Weights of a small mixture-of-experts language model, trained from scratch on English Wikipedia.
Size: width 128, 16.3M parameters.
Experts: 8 experts in each of 13 layers, 160 SwiGLU neurons an expert, 2 picks a token.
Training: a variant of Muon for the experts, 368M tokens.
Below are experts of layer 10 (counted from 0) of a mixture-of-experts language model. Rows are named router (the router's row for the expert), down (a neuron's output weights, with its number) and show model dimensions 0-127. Each number is 500 + 40 x the weight over its row's rms, rounded and kept within 0 to 999. Numbers have three digits each.
Before each expert's rows: "comes before" lists some tokens at least twice as common just after its tokens as in all text. This comes from a sample of Wikipedia text that the model never trained on. Tokens count by the router's weight.

# expert 2
comes before: "\n", "-", "|", " ", " The", "The"
router:561390519477471564476505514445511458484556553486460493559465538464579525533464497582447503514515504479584540530531482510508489491471515477484483474399532512449551533476492464444488460457430510567516486518378457493539523499581469494432525484461471466501531487493532457462496517433452511480581525482546494559534543483436521463472448519522483476436491486533542511492536525457532488502444
down31:454529545533497443486544477544505484428475519560488456465513509489428521542466531527519488498543493508486448405441495538489538500535495540483426539449405487509447513581484522511524494531524455512535526547482474448555573549423462468490501449456475479380545510459516569514507489478533430466490505485486475525516475521520481493551607515493598503507531525483597461496474480520485555508515
down32:560545490541590555501555521456495457550480468459499521545466459471524468506470518501615509504522436501478485504465439532419436465515556482549515504495481514501509533474576468515558506449439439519512510552553524498492507561479515520526522446463556488492484527427482524466558511475488505433539500457472473501494563468520456511490535553457583474428550452548466460437427517548413503525524
down33:484498466544536484511473530498484512518526533421548496533486544503491519495488491471557516557485514543572480471495455488508480545424449433436525597452526392533547590469577471507479606554478463458522481471531437445399444474458476517444544522523506568507470565532453487418471473548504495517510558494499507519514517532452468499545479501521564505487443520468487501519515489499460530450513
down34:526521554494471518507503481575517431601436519510480542539550449433467521407539463489472549497467520447530443506529516538579582479467494524472590511575549493479509518502449525534525461456468513456504537486448475516473499508593487542541479496486584542439562461446497503506498511508489526468472505435450498502472490512590510489494398498471471495513537555499424510531453479461496472481466
down35:455506453520534514514560460491531464512435459414511522484519536512533440479496495483511494506511558490496524482580512480607472477554476457450557525518529529459466466493454484410567580460562482459462480448518534508511528547499549525498480418550482483447524502528475511508570514473530409516532498498519564476516501500474537470530430499513486544469445496497352481520540515584516461523521
down36:535455497486522534554535494417471455493515499508386490526449438463465559450481443443507519531442498484516520535523417546487476498503508527491473475437520414470489508500540499513476601555566548517544572457448547512477483534588458547508495410473474603463446564518505508512448518432443546474502503534521536527520525539464527502520521499486568485509547543484508446522482492492533524491493
down37:460523487469487514446589462434439536567558475512483500527488485457498490477452440479654479477539468509462511466478530495565462462500451531488499549513556532501461524571443527479508442448498556452442487505469474560491464468516544570539520495492486511490549508478473464488514520497472499569505511488519512536547518458445501521425453573462504481573505516497526465528539429499536585420547
down38:398470498519469446525467548450480476450578514534497524500504409456595477468484550512483581545578480440472394487491475533486552490483441477464504533508529518446497510517478536538615474515508424533434515517483544478513548467454506469557491552516531457501523465502502484492473538521469503456486503496505510455506504541546457526458517579472517436552495527561489520463484552561564478525452
down39:528527463481465510516573492514501492513424559508424508519519548496584501495475520510478544393498472485464519485475514493531495495539455558485548525526521504479430435487515518519523490475482578485426596541491476448470490515527434501495521467495538571477458478541553430458528525479581525468431452525510555487497459446387433470549408517528529519510520499449499527531551529486535530561504
down40:431470462544484516430520527478519491544536455457534480460501497541509562568507532567562494500527447471524508422489556428540523451514456369488487543520485427531498494489511490485526441470460520449524542545508583508518531531570493484407483435483525527555515521526521428457494462551458506493501495467496510550573539472461449514508435425512533497502518536451557523537567524528459488482502
down41:478490450446532483532480432525477451492490526528470456528547480436475486447469523467496497416507483552422543492513505497535477515492489481459505510404502514456494472514544535481490596501534473472507380556514535540511559473540492428537410542495529470472518534541522488475477475483539512566520465492432599508459565596533454460543527508543543573478525477465491564495523566495538499471496

# expert 1
comes before: " |", "\n", " ", " 0", ":", "|"
router:501470495489523501485522495386486520599592552500506438538428510461574549522493532521530502449407512464418487528490449574440502488496527505476493493517451402508493518522471513513497488527557543534514453550475515484471504485454512484551457487482488528460523531498439507532440447467513548460536471500480466482547530536536503418499489398497568549486469496412558533461471487478535470460473
down34:515470504482486487507490458503423482441450524437508536466519448481508481517492531531513471521455491509441526476417466542466488533533516557456571515516535503537502607515441527496465458490551423488450463514594529593586470527458551543552502472469492492496512432485563530517519468536570527496513392491518536469568517472520465504459533441475486487550582486430474512514436528502521539508526
down35:502495542553413455536510479492388579554509478496521488488520476547487524505466445566456508481505447441475485464491526518479441488525539549512495518407521468530553569516547509566530489475411476487486547514517493475475445526489450547465467478472475487555532523557514535526629394487439493521502560464464454498545495416480544492509435535517511559498478525496504499524525504498561477518476
down36:530530521523527473402534451479524475481509419493515535513529513530535462489550494475500554582519479519486448552437553520451506523510513532524530567485535531575556511429460488540477539552503478467457545538561516543462505480501441506516553447459472450511469507424525566472409460532443513462538517471465493452466484479445506543486456491445480412566578540486489408493511526566534510500514
down37:459465453455506511495539499458430500428496436450461512463573525560441399505534559419443471519560498492496514450508517565539460476493564522489492480528429545568500563582508464484521527438505482564433471579557497473509475489544508511503560496526542430479534515477591478504473535481525522522524536437519483514418512527430520477499492475514446574493517564493512486479476520489506506534485
down38:469503543528581492509493504488506507526572467581505520453521470504489555481479527517473504458538517494511525526573433515466582480514547560556498456539518477496517502426561510457556455484497551515476446494450493538426488532526463584437488464494470547491541437465587471456494476547521522526525453579496519537405410465510542528490554483467489483433453520485495400484477461539506459463480
down39:460461528460481468510471497482527482415499493543447425578473513424475521491523560483527499545515405547485509489550414523479570467560420473522561519590541447477565459502494494552545483491533537536489468529453593509415487528472501509453498530594455508491465447531452473508539494492498460514490524437554483496522518463539476502462510529495548501510574538496529564512494508482459476539435
down40:541438523474420545490483417488494466470450529525549501496493552532515579474492504453490540461596575497506518501506491522497480520471430483516549521454413544496542569461546502504473553463459505501484482451442491463543504535535429497468560436512561596544504482488483484459526538527494462501597540488455505523470467504459446421547506422501487502523524435511482509581481497488573516540503
down41:572546480504522535483535455561457481542480466495460530506449552596475514537524577531482400523493540468485514510462521575530476524466519473478517474503463565578482506501475425554484494476519491488502543560477428448447472523507485484540486501458500523485493517558457553517543550465436514435480561490548440451479435438526480543465571469516480477498521504590441497468557405518469499513534
down42:492602521460491546487523493518509520556532517494538502553479496542522467504507470560554508449522486513421502515500503578477501516469533505490473433509514459559503492534504500503488469535514461463506460474464446468499533479423479516458495540440538533485567502555488516515455461514531525496474493498399466569413566465570443433531484418483510573580549474396436494562488567497543500454481
down43:487439492495518513457459477569479474524527578502455452495516428546500571453560548448489431488484471487534497500441469490489528507511487473469514478566474498445557488405492510493577509496488470480512468495499583449523477478514510546529455548574473484514500530556517565607455524485521438560501490577466554429416483498524499533481468471532509530449514571525568453471483439476533532454528
down44:507506499530421486480487488561566587548464420531478532509505515558466514473490524541530476513518578460449498561491485571464409475483492499558527469523525444505479516461571536474524487495468492530511433543473524574493587448507496475497540516408474489438540496473529561526497538477511471459521497481486496464503516429438551541551477495410512493531464546401528515524479514435465521546438

# expert 4
comes before: " of", ".", " and", "ing", " in", " to"
router:469515505484512495514560583498451490427495449455521494481422522468543447551554526504481498434522447582504530503437520521534471561457582508527525521535453523558514461520475523493547539509488447475477571557444522466501412550429473482536478515467507473553468424461516506472525443408499443494559441524445484480464493467515558464459528504445496475542465508515470499521461547525536514527594
down0:410555517517519484536483500539499495509591533505440561455553502520447566470562526478486492439507447499485472501493440554498480535486491461592565499465458499560441520504477405536516462543492466472536522501438537524431545493585539547453511510482533472484415465502531548505485510498513511547535429486443502529506535514477522504458551509540520477509437409419526536468522434515480547481549
down1:501549448501428451549515551512454524499472605454488531477465506465489527566503508560458485500545517454462512428475542482572538462497585508457472528584448487426461478486448580499471510520456466544506545513455447571534487482465481537460466506475578492507494519477551502454499450442464462489523543539570515549518438478531500562527470442501486530490495521534542488526573459420471525467540
down2:555490476488579480511489532533469550494515492440505518442485482525477504499467562437519511526421482474579455504471463556501460537530446524507548542508508488527510501504477502551517551538436556451500514524455563488537519496464530449528511513406543467492449431465530456548531501486567474585567555470516506445536539491473468478460565485462425357474525537496502533512477502489518552422476
down3:433523432519545526478527424484456462511528453496416471411543515552496487448513488564514462533524564558535464469543537480502488481438449483486505465446461488489491490487479485540502472578453493510431450508533505559527486467522481490509433558550540528530464485541481459576402531522512585502491500505524522583515515426511441435441499557532510499486497498456582515488552548533519498515561
down4:503531488474453475485534581503520509526444439447512449578514534494571502487519497522557438517534513547482488464491538466506497578456572459496483570557518486540494513459517515484508474421374536440513455526428506460539538512432529489494470559552454438590475485531496438481553534520526498551435481537477495420481487467538517521485461522517529517507473447500520541477448524491431510495577
down5:514534554443484522450524498456384537491506457568516557465483500431424504514450506571452477545463428482446496454464529553498551500549551409526527498546453499492551550553477467503554577468470498438514419452471507528460475475517495479489546477481532478510478551515530452482448493462542565446540482555533501500591477520496517559513571525479452501528513506494489483449580533497512486476515
down6:528520557465543462443501510436464502543572599518537547518523448567456538512442487482450451452543493548476466428581529475512514512604519456536487425455483452524579516492531507565464526449485485513510495491507608479461512519461467451493574488479467483464548542497505508504501518495476597492525453505515470401541531461481472493461500500472504548520510463480433498512497495550472450453522
down7:447538556512492484512486463555493461582499475465487538519522489455488510510445514425437538456417504459535462524502521566480506477453506585480467548536524446571505506418515508460489515476453430517489428414554464497592533573529490542465496493507516556487509512448478452503566599490499477466513439492510490415507479437525515431508532468492524508584526542558479495515553497502509520518530
down8:511427531536528475440548513516503572482469495542438497586507536470600409489548513533453484485442557547521462530478526444468551499531473477524545514444474531406505529493482496559509525484497483560529527442431488558514446448496511485491403518441520503560471499569521506515557505492588545505506525490543511538456469528510469530525498484493485505489460406460482445542452449520479433505484
down9:540523398506503554460508503511475540471505531525563524510576424524567475483495454527634443522415489481560471533503518479478448509523463500539444548437516424473492433537476468477482509541517535447497558438525489442410501487542520483433517501528551444469563518478444569539490514502556494445455530446550514528516445497482514483541523458529507469541479520547527495504492515552465489481523
down10:569512543474488507529515468538435535530502486517552445579486456523473579541554420542509545497493386467486464547473532441475501494516484474486455480467451486570530588417435478558500451493436513527455534539514414485458484481508543508470559497572537526465463508481462562527551450504526451519494509480507486512527463538587502504504547478558521469489500469436496456567529513460458530478525

# expert 0
comes before: " the", " a", " to", " his", " was", " an"
router:438475560568528522432481572498636489504469468498351488487533466471570461468520519495467551487518489510478495463503424542501510556509457495412507554480435475492542515523467496531525479496482483495435512490532545457575563507463570543495503451527523450507489488530406526475470471477549512597490487478518496513448516458408530481462479469486485536505513474491531503495467490480486535482501
down15:497553564487428509440502515503507435480487506520520572490501498495501553509463500487491406501419532510497485415502572449475506559448482575537495497540464497451448537509612525561515514493387556412526527475534514572498521495491438457513474501445441508456495476550497505471473513496471525539518561434476442544532495561557499527510500546546517514433488543510491466493530521577486509475466
down16:561463477484528509446498544533440490472518470503494476528527540502497572472441437503567595458499492530504491573516453563530510504542518526460473557503457581463542501539568522515484551410521502559555528530424431506483447462547504507463536533545506486483462504444492539520408497545499525495468452479469530478570502472527502480526522448469524456441514511467530457433509496475500371484548
down17:492475456537478494478521491458505498503583519489532484527505469458523502492545518553533592439450470503527507503505505478488508546473488452527450511488467461455492461535501501533490420494492445515579457476522429549472603476493494486532442456441493450540523506542449489523533515474456567472554533495579472507580560531533547602468552564527406533469455480436538476485504467423470520461551
down18:545481500473558531540497470481427504513474459538629545471383491585615525439488483448490515559490521491430508499566480502501521494504511478558484530537486496563536472436457482477518491535496569505412496512490450438415479513503493497537528518507481450573438495547518545484495435468552498537438479454486465455453503510517515546475503503480522504517489534490470470485501556499472498562570
down19:434564554503500512422573465518514394510459508480482447483453549476384514529508504502545410561533558481486496481512490531444476499565474555463473512510520571475480549498574540410527483465478471483550463512524537462525461511537497502507496492551445489514505501555499509476514562541546508540490537560456530532514473461472536503512510486493457539532579383467468502460426521481485464491528
down20:494487446422538530418514487406500439528463500440457501561500546555509487460473480543546523505489540522533524556494443435555500460475538533488473475493547474538503503586496458507597479530520523481494510485431489532445524460488430483547532472521534501520510434506486504491442478582527510460524494512507464545406520515580515418499571521491456467467523551525461518526492590533459451557491
down21:457512559472503519525477507478498507501500536537450552444519521524503502489450465461583543440434510491502463478474582502536494413505509489517476462539635471503460512513605478521512494454415539461441542522458464500481524475521540512518476485506529518605513559482531534462427464457486477534487517493476456476491531423521569563543458459573451503533473519450471489468488555453569525512488
down22:445555609492507490459569431533407451436468495541482494539584566450605451437488497463529512489466550448438414489478554513491470491526506563513477496515456532480489557444464531494539582499496448436459480488512506517519547487484502532494500516519547505572460482508496499458458480504489442517553510469503527501506455503481440585510459484458511523513461554524456506549482535563514499554471
down23:508502559486555512518465519518524495523531502469430532496564503513345461465442487503528468445485451515501466439509462484466518536553447454449498502451502478508551515574528470497517435484403572510509513516481524516516624537525537494528466541461448494433489535597455545454516514507483511522513482475451578550510460479560501561536497590496484519520496490486525492498522463448509450484495
down24:487462472520559491493480555500455508498509468519508519498375515478515513439499479450554511565549419517499533484463589513402460516561551559510542490485493463425533527529460410499531503419476513525524591554464554542444499559499488441496444479474506480459438501518431474548554499460497454555516537484532530536529528494487491439485460499559539514492498456491516502551578494498509529448515
down25:496468531476577494459527548503485562561476519536443527442513468522519502497440517403530511464607442530492525454514478475511470557504489446503509563486437455504535565524514554510450439481425535425491514526531525414482580547470564486533415459445464440505531529557504532514508473498495514566519494444498502462473429476493494509585515486509518524534531475514462533527470464452483464565519